Below are experts of layer 3 (counted from 0) of a mixture-of-experts language model. Rows are named router (the router's row for the expert), up (a neuron's input weights, with its number), down (a neuron's output weights, with its number) and show model dimensions 0-191. Each number is 128 + 24 x the weight over its row's rms, rounded and kept within 0 to 255.
After each expert's rows: a language model's description of what the expert responds to. This comes from a sample of Wikipedia text that the model never trained on.

# expert 49
router [166 123 149 136 144 127 154 115 131 108 142 166 135 181 148 125 170 125 115 106 113 102 109 146 102  92 145 134 139 152  87 100  96 140  92 145 116 117  79  82 176 143 145 147 127 127 139 126 132 153 143 109  91 162 105 128  95 138 128 126 137 101  83 140 138 127 102 147 140 138 115 110 155 146 140 147 110 113 145 120 112  86 164 129 139 143 123  94 178 149 120 106 110 156 172 150 132 142 123  81  95 138 103 151 131 117 153 134 112 152 147  97 128 155 146 144 100 100 134 159 108 130 160 128 160  87  87 164 101  99 115 121 175 144 146 103 150 185 188 127 151 135  90 128 145 160 174 113 147 119  84 139  88 150 104 149 161 131 125  98 133 145 143 124 123 115 126 103 132 105  84 149 153 131 137 135  99 106 111 105 158 120 144 112 103  96 109 114 149 151 101 144]
up3 [127 150 131 145 129 137 158 118 132 110 121 129 103 168  81  98 139 109 162 120 115 157 114 109 139 140 152 154  58  94 157 163 110 113  91 133 140  97  78  88 133  91 160 107  93 133 143 114 108 153 189 122 123 180 137 155 139 138 131 119 177 119 137  87 147 105 140 134 119 137 141 120 154 128 121 145 139 104  98 127  99 110 138 134  87 102 144 127 158 131 105 127  92 109 145 117 168 117 193 164 148 122 104 122 138 120 115 171 118 138 108 132 126 143 109 146 130 109 121 134 144 144 110 141 136 115 152 125 133 148 140 127 140 102 131 151  67 161 127 101 122 115 141 170 114 119 121 128 158 136 132 141  72 163 118 165 142  98 103 132 112 156 147 120 136 113 124 123 116  86 101 159 184  99 125 106  93 110 148 118 181  78 168 138 130 137 128 163 141 140 125 103]
down3 [131 124 163 147 139 154 110 119  91 132 137 141 102 125 110 127  93 104 108 138  90 137 178 117 124  88 165  98 135 136 129  73 142 107  77  91  98 106 109 151 103 122  93 109 130 101 123 123 122 157 104 118 120 150 117  89 138 103 159 141 148 115  88 141 111  99 137 166 174 144 154 137 152 159 130 122 135 131 144 183 127 148 135 146  82 125 156 152 116 124 105 134 122 145 131 155 144 120 101 131  63 178 152 132 110 123 155 137 137 117 137  83 130  84 138 129 118 146 149 135  69 111 168  94 126 129 106 134 157 119 116 143 149 112  98 124 111 161 154 160 133 146 132 127 107 102 184 141 127 141 128 162 122 125 133 111 143 130  97 136 130 134 140 126 156 106 145 138 139 103 141 112 106 137  93 153 118 103 101 138 134 155 162  70 112 176 174 128 194 121 137 128]
up4 [106 109 130 117 111 133 107 135 118  78 127 149 119 101 157 124 139 139 100 108  89 129 147 160 105 129 159 134 156 110 103  73 105  94 139 129 124 112 165 108 118 158 118 135 140 152 185  83 163 152 163 167 129 161 137 123 103 138 153 113 152 137 115 134 169  92 114 155 106 158 130  87 112 158  95 124 139 145 135 147 113 104 127 149  84 134 106 130  92  90 125  92 189 123  90 138 115 133 133 188 119 142 130 173 141 121 137 142  98 141 134 134 121 116 174 115 126 125 168  74 129 117 108 102 144 100 122 142 158 133 100 140 161 118 142 139 144 117 160 119 164 155 123 114  69 142 120 102 117 137 122 161 162 148 116  70 161 155 147  97 114 117 131 103  96 149 145 142 154 144 114 113 119 118 136 139 154 107 101 127 125 123 125 117 121 138 137  95 170 119  95 170]
down4 [105 132 136 111 137 133 155 115 154 115 125 148  73 127 179  67 105 121 154 110 106 142 160 101 172  99 137 117 146 142 102 104 153 137 139 120 101 104 134 146 136  94  87 118 162 116  90 149  86 114 127 177 121 137 146 120 134 138 162 103 126 150 110 115 159 124 146 165 161  96 122 116 127 110 114 106 158 145 161 106 119 150 147 131 140 115 152 109 106  79  93 119 114 104  87 147 105 127 123 135 144 139 139 161 154 136  84 102 105 135 120 162 124 144 145 106 142 133 121 154 121  97  92 110 174 121 157 162  92 121  90 116  87 125 134 164 147 136 136 131 138 135 111 188 147 154 105 117 151 128 135 155 158 155 130 159 109 115  86 132 123 132 116 138 116  85 122 153 103 125 144 100  60 137 110 148 139 146 108 123 155 153 124 164 180 158  95 168 105 127 125 120]
Description: Clause-ending punctuation

# expert 19
router [139  95 162 151 139 101 136 133 133 100 139 142 136 164 114 120 160  94 151 121 123  90 132 144 128  90 152 143  98 177 120  97  94 124 104 144 107 110 114 108 161 113 148 142 111 146 125 164 115 143 140 119 116 143 103 105  87 154 127 139 165 104  62 147 144 111 116 122 142 158 117 102 150 155 147 158 104 106 157 108 118  93 157 137 149 101  95 113 161 150 120 106 108 160 154 163 146  93 115  93 123 153  97 133 145 115 107 168  93 150 166 105 163 129 131 146  85 101 129 130 107 153 163 145  95 103 104 157  96  98  92 118 156 147 142 103 134 138 151 121 141 107 104 133 179 182 145 105 146 117 102 146 111 128  88 140 116  91 118 116 140 139 153  92 130 132 119 139 117  97  82 170 132 146 170 140 112 113 132  94 128 122 105 111  94 133 148 106 167 153 112 158]
up1 [128  78 123 120 141 119 127 117 176 118  84 103  90 144  88  98 160 138 144 120 145 130 137  97 134 114 107 133 103 150 108  90 108  90 127 135 120 113  82 139 115 128 154 122 111 145 120 163  99 136 148 115 114 107 105 158 118 139 164 116 177 119  72 122 104 105 149 142 109 108 143 116 135 111 116 152  76 134 123  96 160 129 156 178 186 131 108 104 175 165 129 146 126 147 157  96 119 139 145 176 115 120 156 156 158 129 131 156 142 114 131  95 140 151  68 107 100 121 101 134 140 145 135 143  63 125 126 118 101 120 149 106 139 150 137 113 119 137  89 144 147 111  96 174 161 146 124 151 117 124 106 155 116 132 137 130 120 132 156 125 144 124 167  81  94 128 130 119 183  81 108 133 105 107 165 120 135 116 145 142 139 136 106 131 116 118 191 129 121 133 110 109]
down1 [129 111 131 120 144  51  79 101 159 135 149 125 110 154 126 148  91 125 137 110 121 139 156 155 116 116  88 101 118 134 118 123 173 124 119 151 131 121 136 123 131 194  97 122 126 117 116 160 114 136 165 124 108 116 143 135 127  84 140 113 136 190 125  95 148  91 117 104 150 104 135  95 135 112 141 125 113 163 116 117 172 160 146 104 120 131 177 138  87 100  89 122 111  93 122 140 120 125 136 108 118 166 133 181 117 163 158 155 156 125 124 115 122 100 117 137 130 106  95 116 155  71 151 126 160  92 146 122 133 142 131 103 133 147 139 108 146 111 121  86 108 159 150 137 155 107 118 147  95 141 139 132 154 170 139 122 149 162 158 164 150 117 139 127  91 146 133 122 144 136 127  90 152 171 127 123 102  92 151 131 121 138 135 168 171  88 134  95  73 121 107 115]
up2 [132 166 124  74 122  91  92 145 142 116 117 137 134 152 121 134 153 109 154 110 150 103 121 143 145 116 126 162 110  94 133 113 138  96 107 115 105 103  67 106 145  95 174 108 139 123 113 113 143 132 105 109 140 116 102  70 121 167 131 135 145 109 118  88 139  91 118 142 169 127 142 106 142 140 143 130  88 120 181 126 135 106 120 110 132 147 105 137 146 134 131 112 140 179 140 148 147 110  75 114 140 141 130 124 138 161 174 118  87 157 178 104 193 135 123 147  96 112 138  85 131 103 143 133  91 145 120 154 106 101 181 110 140  99 117 102 146 148 127 116 125 141 162 134 156 164 123 125 128 150 113 142 140 134 164 122 102 129 114 105 114 136 159  90 191 127 115 115 149  83  74 156 119 165 166 103 130 100 158 106 123 138 106 128 134 130 128 105 140 135 105 138]
down2 [142 112 124 156 142 109 129 106 114 162 115 108 152  87 122 167 114 125 116 141 116 138 149 161 148 171 111 132 138 117 118 129  83  93 121 138 122 113 135 113 122 128 164 157 144 109 129 128 126 125 123 160  81 124 133 161 130 136 153 164 128 114  82 154 127  84 154 131 159 118 126 133 113 136 136 158 133 154 171 131 139 148 167 128  89 137 148 141 158  88 107 151 138 135 129  91 145  57 168 105 121 124 146 141 139  99 146 116  72 124 118 144 105 133 121 164 148 111 140 126 111 144 107 119  84 153 165 149 108 117 132 165 115 144 148 106 110 136 100 108 162  98 143 119 163 134  93  84 133 143 147 109 121 140 152 132 131 165 137 128 135 105 132 148 100 133 101 125 155 127  56 145  97 111 101  87  66 161 119  86 124  99 155 191 142 117 181 124 131 115 120 100]
Description: Table cell separators

# expert 37
router [150  96 163 170 153  99 139 127 130 105 132 159 155 169 100  96 166 106 136 110 118 101 121 145 107 112 176 137 121 169 100 125 103 139 127 158 112 132 103 114 160 117 154 135 109 149 122 151 113 147 155 119 115 163 104 103 113 150 121 120 137 105  87 119 127 102 104 124 134 165  93  97 155 176 153 156 108  92 143 112 105 119 147 122 149 113 107 105 160 158 105  78 117 140 138 157 161 123 117 116 114 127 110 132 149 109 127 147  91 153 164  97 130 134 134 147  98 112 122 128  90 142 160 165 136 102 106 122 104  94  99  82 150 148 139 115 140 143 141 110 127 106 106 155 172 140 150  88 148  94  92 135 114 146 104 159 152  89 112 130 126 162 160  81 118 126 113 145 123  97  92 168 139 153 144 174  92  94 133 102 150 115 121 117  95  99 167 103 144 157 100 137]
up1 [147 108 177 111 152 109 126 120 142 139 126 143 101 142 125 107 102 130 115 119  89  84 109 162 124  91 126 133 139 169  98  97 120 148  88 180 103  92 114 133 155 118 140 128 101 107 109 149 166 144 148 128 124 152  89 116 115 140 115  85 122 135  81 123 147 103 126 119 128 153 132 117 132 170 130 156 123 116 180  83 136  72 118 160 117 108 101 109 112 126 128 117 124 150 156 150 156 122 127 129  79 135  89 122 147 137 149 153  89 125 167 124 113 130 144 133 103 113  87 162  59 152 146 155 116  75 103 131 146 133 127 121 170 136 150  88 141 150 171  94 136 138  93 137 148 146 127 128 149 133  90 144  94 138  98 136 144 121  85 116 140 104 168  82 130 115 133 109 100 110 101 162 156 118 138 154 110 125 116 123 174  93 120 127 102 146 127 107 111 158 143 151]
down1 [154 131 157  88 185 140 115 179 148 122 116 139 126 124 144 182 156 138 129  92  89 143 141 150 144 125 106 160 116 150 113 142 137 151 108 105 122 100 166 127 150 115 121 137 125 116 137 155 138 182 122 103 135  97 130  86  88 141 136 107 141 103 153 119 150 162 132 125 120 129 156 118  90 147 115 148 153 118 156 128 101  79  81 146 126 110 175 136 129 134 107 166 104 160  80 118 114 118 132 113 142 124  89 105 114 156 152 116 103 164  93 120 126 133 151 152 143  87 130 107 130 143 102 142 124 126 131 139 131  75 102 106 140 149  77 106 123 166 104 111 134 121 142 149 116 141 115 107 161 147 140 174 110 146 155 144 102  96 134 111 110 119 115 146  77 122 119 139  99 138 141 117 112 136 128  67 188 138 149  62 162 122 140 130 126 114 127 158 131 142  92 152]
up2 [167 118 195 159 115 103 112 109 150 132  99 131 132 168  97  94 122 132 151 120  87 109  68 126 142 123 165 134 108 148 109  49  98 134 160 147 143  94 125 120 178 161 100 137 141 128 115 139 116 110 157 139 107 128  98 144 132 110 147 114 128  94 124 108  81 120 142 100 131 126 108 110 142 137 153 128 114  86 147 122 135 153 130 118 121 117 171 107 176 142  92 121 127 121 146 165 131 110 150 125 102 144 117 126 142 128 133 133 106 118 149 120 135 140 180 136 117 114 112 121 131 149 134 114  97  94 132  91 117 135  77  99 141 130 143 108 119 132 112 117 137 118 115 109 137 147 118 130 128  98 104 170 157 146 139 163 157  96 101 133 138 172 126 112 131 138 173  98 139 142 123 159 195 113 170  99  92 120 141  99 121 154 159 108  92 150 117 105 157 145  77 164]
down2 [164 109 118  91  95 144 145 128 135 124 188 152 148 135 114 162 127 107 123  89 127 172  94 146 147 152 120 124 121 134 122 144 140 105  87 124 146 130 107 112 145 142 128 136 111 127  94 129  78 133 118 125 127 129 162 140 153 122 130 163 154 154 167 117 125 141 157 180 172 125 136  98 151  88 125 131 131 126 135 134 116 162 154 162 115 169 141 153 109 105 126 133  98 152  98 141 103  95  77 136 152 118 127 174 119 128 168 130 145 135 132 106 113 126 132  96 130 170 106 145 127 120 152  66 102 122 181 124  97  68  85 150 100 113 114 108  71 174 112 142 157 104 135 113 110  93 117 103 112 110 115 136 148 106 106  98 153 174 176 117 116 138 148 117 129 126 136 122 125 135 106 128 138 151 102  99  98 128 162 115 172 110  96  94 121 153 130 125 166 122 121 146]
Description: Foreign name onsets

# expert 15
router [142 108 166 154 140 115 125 141 119 108 148 150 154 147 141  91 157 117 158 118 108  92 116 157 108  97 146 130 128 122 129 108 104 140  92 131 122  96 108 114 162 109 160 152 105 129 120 131  85 112 158  90 124 166 111  87  97 133 125 105 155 103  73 142 140 113 115  99 141 130 109 120 149 160 153 160 137 112 153  84 112 136 153 143 106 135 101 123 122 149  99  95 125 145 118 141 163 126 103 124 129 122  83 133 167 128 155 132  94 150 172 103 148 131 144 152  96 116 146 138 102 131 166 131 140 115 119 167 117  99 101 126 146 140 147 113 123 170 130 118 169 146  89 151 168 137 184  82 129 101 108 129 129 154 104 165 128 132  68  92 109 139 177  99 114 132 141 145 143 103 102 149 140 180 145 158  97 106 143  81 102 114 126 140 132 146 131  81 159 165 125 137]
up1 [130 114 152 129 122 131 124 119 167 112 107 159 120 145 178 140 111 137 149 155  79 150 116 168 116 133 135 113 123 132 153 119 137 131 128 138 119 111 189 156 109 125 142 121 157 129 132 171 169 105 164 146 157 154 108 153 168  96 145 155 121 122 118  84 157 162 129 117 167 145 146 162 144 121 101 132 128 159  97 136 114 104  92 100 131 113 132 123 120 157  85 117  94 139 147 124 154  93 120 143 166  84 118  84 161 126 107 129 114 109 157 142 135 125 109 144  94 128 123  88 138 135  88 115 104  82 146 152 163 152 111 125 114 121 101  73 129  94 119 119 117 143 108 155 156 141 106 105 134 145  80 124 130 182 131 100 112 134 126  75 171 154 109 124 171  78 135 107 135 138 122 164 159 143 158  99 102 129  95 102 146 100 120 136 115 133 109  98 130 116 165 112]
down1 [114 114 137 122  85 126  73 134 163 117 144 106 140 116 121 104  79 130 141 108 119 120 111  95 165 128 119 128 117 144 162 155 154 129 101 147 152 112 109 119 154 131 104 153 102 165 116 126 133 121 120 111 126 139 151 127 127 135 132 113 149  96 170 160 105 105 145 128 121 130 153 116 178 149 125  80 119 160  90 102 111  96 167 143 156  96 158 108 116 170 173 129 171 152 116 132 110 158 205 114 159 154  77 114 123 140 113 114 174 163 177 149  87 114  96  85 105 167  95 182  88 122 126 126  99 150 142 127 117 138 182 115 107 121 124 125 149 137 124 114 120 117 133 127 122 115 139  99 112 104 128  95  78 149 115 102 117 129 135 131 146 168 104 165 130 136 153 144 151 123 136 143 125 148 105 127 129 117 114 137 120 140 128 135 100 164 130  91 106 133  86 150]
up2 [ 78 135 114  97 111 198 111 108 119  79  98 194 120 128 179 115  94 122 130  89 113 127  85 135  86 128 127 108 113 149 147 150 156 189 157  79 104 152 130 133 160 124 129 129 131 156 114 140 163 159 127 164  97 108 143 100 127 113 131 119 114 136 135 135 155 154 149 131  93 155 105  78 111 140 116 128 139 119 172 142 108  99 138 145 125 115 144 141  98 146 112 118 129 121 136 131 110 111 154 115 117 138 130 102 122 107 117 139 111 107 112 127 156 150 173 146 140 138 108 164 151 118 108 132 174 136 166 147 155 128 139 127 135 126 133  87 131 157 173 112 168 156 125  63 130  89 150 116 156 162 131 118  79 136  85 107 118 149 156 129 131 118  97 186 134 137 134 141 116 110 125 165 122 136 121 109 122  92 125 124 123 140 151 136 138  95 107 128  96 138 114 163]
down2 [174 144 109 145 157 132 170 110 114 170 109 153 121 122 155 148 166 131 160 115 107 131 118  99 133 152 126 135 150 120 128 102 113 124 130 169 182 128 147  84 134 126 168 126 153 122 138 130 141 137  78 109 154 176  89 125 161 140 123 122 110 110 151 116 196 132 121 150 130 159 123 115 107  94 147  79 140 139  83 102 137 132 146 135 164 105  94 105  79 134 118 142 121 166 151 116 116 123 117 112 131  75 115  89  94 128 117 125  72 101 121 120 145  75 126 143 127 113 121  91 123 119 120 170  44 138 122 138 153 152 148 132 109 139 107 115 141 104  74 138 120 137 149 145  85 110 127 121 150 122 143 129 164 123 140 151 149 152 120 152 139 109 115 125 107 167  92 150 105 137 133 157 154 113 182 125 120 159 117 114 111 147 156 130 101 112 129 109 131 117 130 124]
Description: Generic head nouns

# expert 61
router [140 101 194 154 166  89 137 102 126  74 118 153 145 134  86  93 172 122 143 107 108 117 104 170 115 136 135 130 139 154 105 108 104 145 123 154  99 108 127 110 151 130 141 130 100 122  97 143 113 134 150  90 101 151 114 129  91 172 104 142 143 112 110 140 116 131  97 108 124 141  67 101 147 171 146 147 128 126 136  81 107 120 145 129 122 120 128 128 130 154  89  71 120 135 125 155 126 123 102 113 130 121 114 131 163 103 121 123  98 139 171  99 129 143 117 161  99 109 135 151  70 143 129 167 127  88 111 160 132 121  79  92 110 133 135 128 127 123 116 102 125 138 125 171 145 139 177 107 146 112 137 145 139 136  79 161 113 130 102 135 157 172 171  96 146 137 144 120 115 106 106 178 144 132 138 150  94 122 125  96 136  95  98 127 122 148 167 112 131 170 115 150]
up0 [143 120 105 122 104 136 146 151 167 123 143 121 157 118 150 149  97 119 144 136 127  97 123  95 108 136  87 143  74 121 117 160 151 134 127 123 132  88 126 110 113 131 130  94 158 149 150 147 147 126 138  98 153 125 119 105 123  91 166 125 142 134 105 131  83 136 151  91 160 158 114 159 121 124 123 106 135 102 122 129 163 125 139 130 119 163 117 127 108 107 141 157 115 145 117  92 166 107 140 191 135 140 148 170 165 133 161 178 135 157  78 105 110 162 109 130 150 109 118 110 154 113 114 162  56 122 102 101 154 133  95 164 117 159 114 131 130 107 149 149 131  96  86 165 114 102  86 138 117 121  85 111 110 171 176 135 164 169 150 108 113 114  88 158 135  99 161 139 108 135 112 112 112 156 158 139 146 118 145 123 165 120 164 123 105 139 147 120 110 156 130 101]
down0 [122 104 109 134 128 135 110 132 125 177 101 142 145 160 132 122 125 100 102 168 112 141 131 112 106 156  94 109 142 154 146 197 134 120 145 127 124 115  60 156 145 151 148 148 179 101 111 113 119 134 131 147 130 133 103 151 131 145 127 131 110 138 124 126 116 117 115 137 160 111 139  77 147 148  96 120 118 111 121 139 121 178  77  87 119 145  87 109  84 125 155 174 112 122 126 145 117 177 137 157 153 156 151 121 158 104 156  68 143 133  94 102  82  88  96 173 155  99 146  90 150  91 127 136 118 119 165 156 144 116 138 155 130 152 140 142 135 128  93 160 124  83 127 153 119 122 101  82 145 108 112 126 117 148 123 104 114 119 129 125  93 165 169 152 121 141 124 147 127 116 117 101 116 170 136 138 149 159 135 112 146 133 137  73 145 141 130 140 106 134  98 107]
up1 [108 142 159 125  92 115  97 164 166 107 126 168 114 135 121 143 125 125 162 137 146  99 145 112 141 150 134 112  88 108 133 122 181  90 136 147 109  64 123  86 126 103 133 171 121 128  79 131  34  89 123 113 148 133 108 147 136 148 177 139 140 166 123 145 110 133 105 102 145 110 113 139 134  97 111 134 142 138 113 160 154 155 152  86  96 122 105 134 125 151  53 149 106 109 141 129 149  92 104 141 113 128 114 103 163 164 128 104 117 118 128 117 125 116 141 156 139 109 148 147 139 110 152 129 139 110 134 155 169 121 115 135 171 137 144 162 143 126  89 124 125 108  97 143  93 169 154 155 132 113 123 149 128 134 156 107 136 112  86 105 139 140 124 141 150 143 126  98 121 132 122 129 113 116  99  86 161 133 134 141 107 116 146 106 149 115 184  82 101 143 156 140]
down1 [139 114 130 108 117 143 145 160 124  85 132 114 154 118  86 168 157 131 136 139 121 114 123  99 171 138 139 114 134 122 118 110 115 112 142  83 147 170 161 152 109 129 114  90 127 142 139 121 182 164 172 131 161 103 120 115 123  85 126 115 120 157 119 142 117 110 132 124  70 167 129  93 124 107 134 126 152 185 145  93 119 135 145 127 113 129 131 124 113  81 110 121 154 126 101 134 113 118 134 146 137 127 144 128 126 107 147 137 132 104 135  87 124 122  68 124 135 119 107 123  96 132 167  98 139 147 111 129 111 117  88 141 132 143 126 139 151 126 127 122 176 190 131 121 140 125 142 152 165 125  91 103 161 152 118 115 142 144  90 102 121 158 156 188  83 121 115 141  61 107 109 171 124 143 112 119  97 143  81 124 148 132 110 157 166 116 123 121 200 134 160 104]
Description: Infobox field labels

# expert 30
router [136  90 166 150 154 117 160 143 101  86 129 153 143 156  96  97 174 117 164  96 135  98 101 142 109  87 132 144 133 159 101  95 114 165 113 145 108 106 127 126 164 110 126 146 117 123 152 138  67 148 154 102 108 163 101 119  77 162 105 108 149 114 134 142 147 111 115 122 126 181  80 104 133 163 151 146 130 111 131  93 114  98 132 142 113 113  97  87 150 129  86 102 123 152 166 130 154 124 103 141 102 136  65 158 181 137 121 135 100 169 157  99 139 117 147 140 117 117 110 123 104 158 141 123 145 119 102 162 131 125 103 117 161 133 149 135 141 138 108 122 111 112 101 145 161 140 164  99 146 106 117 163 123 145  92 143 120 106 126 113 112 136 163 110 134  91 144  90 114  93 105 153 128 131 145 170 136 112 133 123 171  91 149 112 128 151 126 109 140 166 121 109]
up2 [112 129 126 141 141 118 142  96 144 151 129  98 122 129 130 100 116 115 121 136 144 121  96 161 141 162 149 173 150 113 110 165 125 159 111 142 125 138 134 131 174 104 144 141 118 148 164 104  93 138 132 142  98 152 153 125 100 138 196 101 124 112 139 138 116 190 105 123  97 154 136 150 123 151  75 130 156 129  89  87  92 108 148 129 119  80 129 121 142 114 204 125 139 145 126 122 165 128  89 152 136 190 130 113 138 111 145 103 144 135 153 175 127 149 106 121 136 117 136 103 146 152 158 123 145 137 133 121 137 143 133 156 112 125 112 138 169 148 133 135  99 107 142 141 115 143  72 109 134 167 158 164 128 141 115 176 165 101 148 105 146 119 129 112 128 144 140  99 145 158 139 138 144  68 135 137  88 146 159  98 106 133 123 177 151 101 119 140 124 127 115  67]
down2 [ 80 117 112  94  87  88 152 149 144 135 128 160 140 102  93 126 159 136 140 109 181 125 121 113 116 102 137 109 154 131 140 123 117 118 163 164 146 114  95 137  96 173 103  97 142 119 161  99 127 198 136 153 143  94 161 136 147 102  95  90 108 121 104 123 138 114 148 121 158 152 152 115 126 116 102 133 104 148 122 137 181 130 124  77 177 144 119 141 105 103  86 131 133 126 147 134  84 162 132 122 114 132 108 160 133 165 163 156 107 120 153 128 117 123 147 112 143 111 151 108 156 119 111 136 128 117 137 141 143 136 137 116 107 132 180 120 131 109 102 169 140 111 141 127 106 169 122 129 146 111  99 108 120 134 167  71  87  69 123 109  93 144 165 162 128  70 111 142 149 122 117 157 151 149 141 135 121 124 104 118 136 114 137 116  87 133 175 144 159 134 119 127]
up3 [162  61 130 122 151 139 124 122 114 158 129 146 175 140 141 141 129 139 150 108 108 118 116  91 109  98 104 137 173 123 112  83 153 114 136 159 123 132 147 139 125 124 110 183 158 131 164 167 125 105  99 151 110 124 168 124 141  98 157 125 163 118 139  95 110  92 134 159  92 112 130 145 114 111 116 128 152 151 109 114 101  72 169 124 170 115 111  94 102 152 106 146 123 140 130 161 171 112 121 147 116 127 131 124 164 137 126 121 111 160 132 140 118 176 130 106 105 123 133 144 170  95 167 134  93 126 114 113 138 123 162 111 122 125 119 113 165  78 114 125 139 115  87 156 139 156 144  92 130 126 135  86  98  88 131 165 128 131  97 147 109 103 124 144 118 103  98 148 138 140 145 130 104 139 125 158 158 148  84 136  87  78  90  98 116 128 103  86 146 112  87 110]
down3 [130 146 142  74 150  99  85 135 136  87 107 112 145  96 120 151 127 133 125 161 157 105 150 143 147 100 129 119 134 160 151 152 126  93 101 141 137 101 109 163 140 126 111  98 162 131  80  90 104 152 111 120 120 167 132 107 165 137  98 148 160 149 123 125 153 146 131 117 144 163 180 106 108  96 120 129 122 178 116 110  89 184 139 117  79 180 158 156 158 165 140 105 131 114 103 136 145 107 155 106 155 116 124 152 142 170 119 113 141 151 156 149 132 112 132 117 116 107 164 121 108  98 134 163 160 102 135 147  99 116  87 123 133 133 146 147 159 158 152 123 112 140 126  86 126 101 141 147 103 143  91 118 111 141 107 118  90 126 121 111 111  93 157 132  73 134 159 132 110 107 150 154 102 115 107  92 103 124  97 117 177 149 111 117 145 169 145 125 145 101 103 124]
Description: Biographical role nouns

# expert 39
router [146  97 165 168 155 102 141 129 129 107 132 159 157 164  99 100 165 108 137 108 120 102 114 144 107 115 181 139 124 167 102 127 103 142 124 159 113 132 104 116 160 116 157 137 106 153 117 151 115 152 155 112 115 167 106 104 118 150 116 117 136 107  85 118 119 101 103 122 133 165  98  94 155 178 155 157 109  90 147 117 106 118 146 121 148 115 107  98 160 158 109  81 117 142 139 161 158 126 116 122 111 129 110 132 157 107 128 148  93 155 161 102 132 135 132 148  99 116 123 130  85 142 156 165 139 102 107 121 107  97 100  85 153 155 139 114 141 143 142 112 126 111 103 156 173 142 150  89 148  94  93 137 114 145 105 160 149  88 112 132 127 164 159  84 122 128 113 142 123  96  92 170 141 152 145 173  89  96 135 109 152 117 120 116  96  98 163  99 149 151 100 135]
up2 [126 131 178 121 150  96 133 160  99 121 174 159 117 148 139 123 140 131 161 101 144 110 140 186 117 110 106 121 100 146 144  96 121 138  97 130 122  92 120 145 150 141 125 142 132 148 147 127 138 131 197 118 129 156  68 117 126 116 144 101 159  91 114 150 122 114 106 127 111 158 101 108 128 157 162 125 133  92 128 140  96 128 136 133 136 108  88 107 142 133 110 117 142 127  98 111 152  83 138 119 105 139 128 166 118 107 133 167 123 146 106  94 106 125 125 110  83 135 102 131  94 135 139 132 123 108  59 143 123  84 101  95 138 110 125 156 110 121 187 105 131 108  94 129 137 114 139 120 151  94 132 144 114 183  88 185 121 141 106 118 119 154 128 122 126 131 160 119 133  94 122 168 118  95 155 115  60 152 154 144 125  99 122 142 104 120 108  81 144 163 110 139]
down2 [101 148  97 157 116 114  94 112 151  93 157 142 100 135 162 109 135 118  99 139 110 123 115 123 137 146 104 107 131 159 153  84 141 116 147 102 123  72 137 140 135  89 149 134  95  98 174 160 131 159 108 141 167 167 126 142 121 150 145 133 115 145 117 107 186 138 148 127  99 154 167 115 105 122 160 179  95 128 133 134 128 139 126 143 128 162 156 114 135 128  53 103 134 127 112 119 167 130  62 150 114 140 110 124 131  98 155 158 103 159 132 143 137 136  89 150 142 122 183  98 144 140 138 104 139  92  67 116 118 148 137 112 134 133 108 172  92  92 116 148 124  85 100 193 117 153  99 139 124  97 142 115 174 143 139 133 125 150  91 121 143 117 125 138 106 101 116 130 150 132 120 141 137 153 135 133 149 135 147 118 105 125 153  85 116 138  93 116 144 137 117 120]
up3 [121 170 148 173 171 142 115 135 128 141 150 130 103 154 162 116 150 118 143  87 128  76 124 124 107  95 143 125 135 127 124  90 100 135 111 142 127 133 100 108 158 151 129  76 118 135 140 113 113 130 133 119 127 125 112 144  90 178 136 115  96 134 106 131  88  63  97 134  78  82 141 173 160 154 147 127  86 125 196 153 108 128 119 140 127 149 137  82 176 120 108 127 142 136 164 149 131  95 136 125 150 121  67 153 130 115 130 131 105 138 155 121  94 166 127 108 107  91 145 138 144 148 105 129 128 125 116 175 108 157 125 119 170 105 163  85 129 140 128 144 128 175 118 129 124 150 150 145 141 149 110 127 126 141 137 179 146 129 129  87 141 119 145 164 128 127 156  83 118 114  98 150 125 106 149 157 130 126 116  97 142 121 110 118 125 140 126  98 113 175 101 160]
down3 [144 142 154 116  94  93 149 121 150 105 102 119 195 124 142 106 145 154 137 114 168  95 114 142 149 135 134 116 137 173 134 152 104 130 144 131 145 118 107 146  87 147 104 103  63 120 102 150 142 149 107 155 164 109 113 112  91 118 140 114  66 128 141 166 106 104 113 144  95 103 120 105 145 162 178 131 131 102 153 107 133 132 130 139 138 117  98 108 138 152 143 145 175 138 139 137  66 110  82  82 129 111 116  97 138  98 145 135  93 163 126  95 113  98 128 128 107 113 140 124  63 168 140 155 169 148 121 134 132 124 118 129 100 128 151 148 132 158 127 132 128 145 146 105 109 134 161 148  93  78 171 142 126 155 150 148 168 111 137 137 158  88 144 164 136 100 127  95 132 131 160 128 112 116 105 146 157 131 104 144 110 132 140 147 120 123 135 159 104 161 109 119]
Description: Line starts and names